Below are experts of layer 3 (counted from 0) of a mixture-of-experts language model. Rows are named up (a neuron's input weights, with its number) and show model dimensions 0-255. Each number is 128 + 24 x the weight over its row's rms, rounded and kept within 0 to 255.
Before each expert's rows: "gets" lists some tokens that make up at least twice as much of what it gets as of all text. This comes from a sample of Wikipedia text that the model never trained on. Tokens count by the router's weight.

# expert 2
gets: "(", "| ", "–", ": ", "|", "-"
up1 [126  97 126 129  92  53 107 118 119 102  87 150 133 139 105 143  89 169 136 131 138 122 130 130 168 115 137 130 114 152 176 150 108 122 170 144 127 117 104 167 154 156  87 182 152 120 106 117 144 143 137 156 144 126 160  99 136 135 146  80 175 114  91 161 103  97 149 119 117  96 141 139 122 130  86 115 151 176 148 148 105 160 134 120 131 124 166 154 136 141 140 132 119 149 105 117 126 153  90 142 124 116 104 122 109 136 146 127 137 128  88 113 123 159 184 115 116 114 161 126 145 141 137 129 134 141 152  92 131 112 145 119 116 121 107 121 150  72 138 118 159 141 162 104 165  97 110 150 119 153  95 110 166 155 117 115 160 127 144 154 105 122 139 119 134 101 130 124 140  87 129 169 105 132 106 116  83  97 131 126 145 150  67 112 159 144 118 143 101 134 132 143 161  73 133 135  91 161 133 123 151 112  84 160 158 119 149 140 163 140  97  82  96 146 127 142 149 207 140 147 116 122 119 146 137 127 139 159 152 111  90 139  96 147  88 103 106 114 125 155 180  82 120  82  78 120 149 148 115 139 153 139 146 114 114 111]

# expert 12
gets: "by ", "| ", "with ", "and ", "at ", ": "
up0 [132 175 147 166 136 113  89 111 145 102 119 134 132 111 109 130  96 152 134 142  93 155  85 178 140 136  94 168 107 133 120 143 116 125 148 101 120 103 128 125 121 119  90  83 172 124 131 135 121 153 134  86 126 142 158 122 126 127  91 131 152 156 122  72 142 131 126 162 114 161 164 136 167  81 125 100 150 127 102 146 151 114 149  97 104 133 116 109  91  80 119 126 118  91 137 169 120 123 159 118 146 130 140 151 151 137 158 113 101 153 114  60 130 138 150 156  92 126 121 105 126 119  96 128 160 132 109 136 106 101 108 122 158 173 103 141 108 167 120 116 106 152  86 136 164  98 118 150 135 103 151 196 110  80 176 123 118  97 126 141 169 102 113  91 120 148 160 120 148 126 134 149 133 112 104 166 125 110 127  84 100 105 162  96 104 110 108 120 134  72 150 136 145 132 125 130 116 110 157  96 152 133 131 123 103 149 174 128 130 100  68 151 107 181 123 143 128  82 146 185 102 155 132 139 128 169  84 149 111 141 133  97 117 133  75 138 126  87 129 123 118 124 121 130  85  86 124 140 157 147 152 144 104  83 111 118]

# expert 0
gets: "a ", "was ", "of ", "has ", "is ", "an "
up0 [136 152 131  87 102 110  96 147 132 107 122 139 149  93 151 125 117 154  83 108  96 129  69 160 120 153 164 109 136  77 151 154 142 120  74 125 149 159 132 123 133 140 107 118 153 115  85 159 139 115 173 153 106 139 134 147 119 128 130 120 166 179 121 136 131  88 134  86 119 120 138 143 152 124 117 127 122 120 108  99 148 164  90 130 126 168 144 133 129  99  92  99 133 112  93 153  74  91 167 111 138 150 135 111 126 114 150 113 104 145 130 152 108 121  96 128 118 122  70 146 118 139  99 132 118 154 120 127 119 131 150 103 155 120 135 128  95  89  71 167 150 109 133 124 155 113 163 101 104 112 144 111 120 137 139 119 143 100 152 100 142 116 141 104 101 110 144 164 110 159 115 105 128 160 111 115 108 134 120 135 168 156 137 125 112 116 121 124 151 114 144 117 129 127 145 169 113 117 137 103  88 136 144 164 151  96 140 152 123 124  94 165 122 119  75 107 149  94  89 133 116 112 142 142 142 115  89 114 123  85 109 184  95 152 142 116 130 133 119 173 113 155 128 133 138 166 143 169 122 129 136 122  96 133 146 107]

# expert 4
gets: "| ", "and ", "0", "3", "4", "1"
up0 [141 123 121 114 158 141 121 110  83  59  83 162 139 119 121 100 118 131 151  85 115 143 142 108 161 136 100 110 135 130 136 122 150 125 132 150 131 138 163 130  97 129 161 196 158 163 113 155 139 152 177  99 109 142 139 123 120 103 116 124 131 154 105 133 146 156 155 161 138 153 105 116 118 103 143 118 148 134 124 109 118  99 137 157 134 161 161 128 154 119 108 121  94  73 139 144  94 110 111 104 126 104 120 132 116  78 138  94 123 142  97 142  84 113  85 126 125  89  70 129 108 140 120  80 152 157  89 126 140 149 181 167 167 169 133 154 160 125  97 146 133 141 145 224 112 119 106 128 125 132  88 116 176 162 115 167 135 113 165 154 104  95 120 135 102 129  97 107 141  84  89 117 146 149 125 122 112 111 136 136 118 121 134 111 103  85 112  60  93 133 131 138 165 118 127 137 183 103 126 150 123  94 126 118 145 119 116 129 144 118  71 159 139 108 139 137 135 128 148 126  94 130  97 113 120 149  95 149 168 160 114 153 153 136  94 151 167  87  93 123 139 142 139  96 155 126 103  94 119 152  85 156 111 112 117 105]

# expert 6
gets: ", ", "| ", "and ", "), ", "born ", "=="
up1 [140 136 166 126 147 124 152 138  91 143 182 132 124 105 142 105 117 102 160  78 151 137  93 135 135 138 139 117  81 132 144 150 151 135 132 136 145  84  92 142 129 139 120 153 113 151  86 149 144 144 121 122 157 120 125 156 128 125 156 102 104 150 136 124 129 161 137 123 150 141 136  59 136 132 140 105 131 148 155 136 123 142 139 159 141 107 144 106 128  90 128 101 118 163 101 132 122 124 110 136 107 118 108  81 132 163 122 110 100 127 148 169 112 123 107  98  83 142 133 156 100 139  75 110  97 124 106 143 118 128 128 108 160 134 186  94 106 122 152  97 127 145 149 168 121 137 107 131 118 138 167 133  99 116 128 126 129 149 122 170 143 126 140  99 139 150 109 112 132 116 148 159 150 200 173  98 112 117 158 142 134 166 103 136 148 105 123 140 119 117 137 129 169 102 163 157 113 121 150  79 119 129  77 133 144 131 125 128 160 169  92 131 115 162 134 130 127 125 129 164 104 168 122 103 126 143 135 140 142 102 137 141 105 116 149 155 184 177  91 155 119 124 160 142 159 130 109 126 133 149 123 121 111 126 120 116]

# expert 7
gets: ", ", "on ", "used ", "released ", "but ", "from "
up1 [146 102 128  97 124 173 110 120 129 113 160 131 150  96 122 145 136 117 153  86 160 130 146 124 143 157 108 132 119 132 128 117 167 128 141  79 119  94 118 120 179 116 130 174 179 139 130 169 127  99 156 136 131 118 106 137  70 125 111 126 105 142 163 136 162 159 149  65 109 125 145 107 120 124 156 141 132 120 105 108 132 142 151 139 150 160 102 106 138  86 141 137 154 154 131 142 126 128 152 116 118 111  72  90 101 142 126 116 153 127 123 106 152 101 161 160 110 141 118 124 152 131 122 123 122 129 162 130 122  97 147 185 118 157 150 123  88 136 141 110 105 128 156 135 131 156 107 128 113 109 101 185 152 114 184 161 133 164  81 143 113 151 154 144 101 105 153 128 137 126 120 163 120 149 129 145 150  93  54 139  93 145 146 143 141  91 122  91  85 134  94  97 145 200 165  74 115 123 131 174 124 123 150 146 118  99 178 139 102 123 147 138 164 131 130  72 135 101 134 134  98 149 116 113 130 116 106 123  85 119 130 116 131 143 104 124 141 148 134 134 113 139 132 115 137 152 152 115 123 139 139 117 115 121 106 148]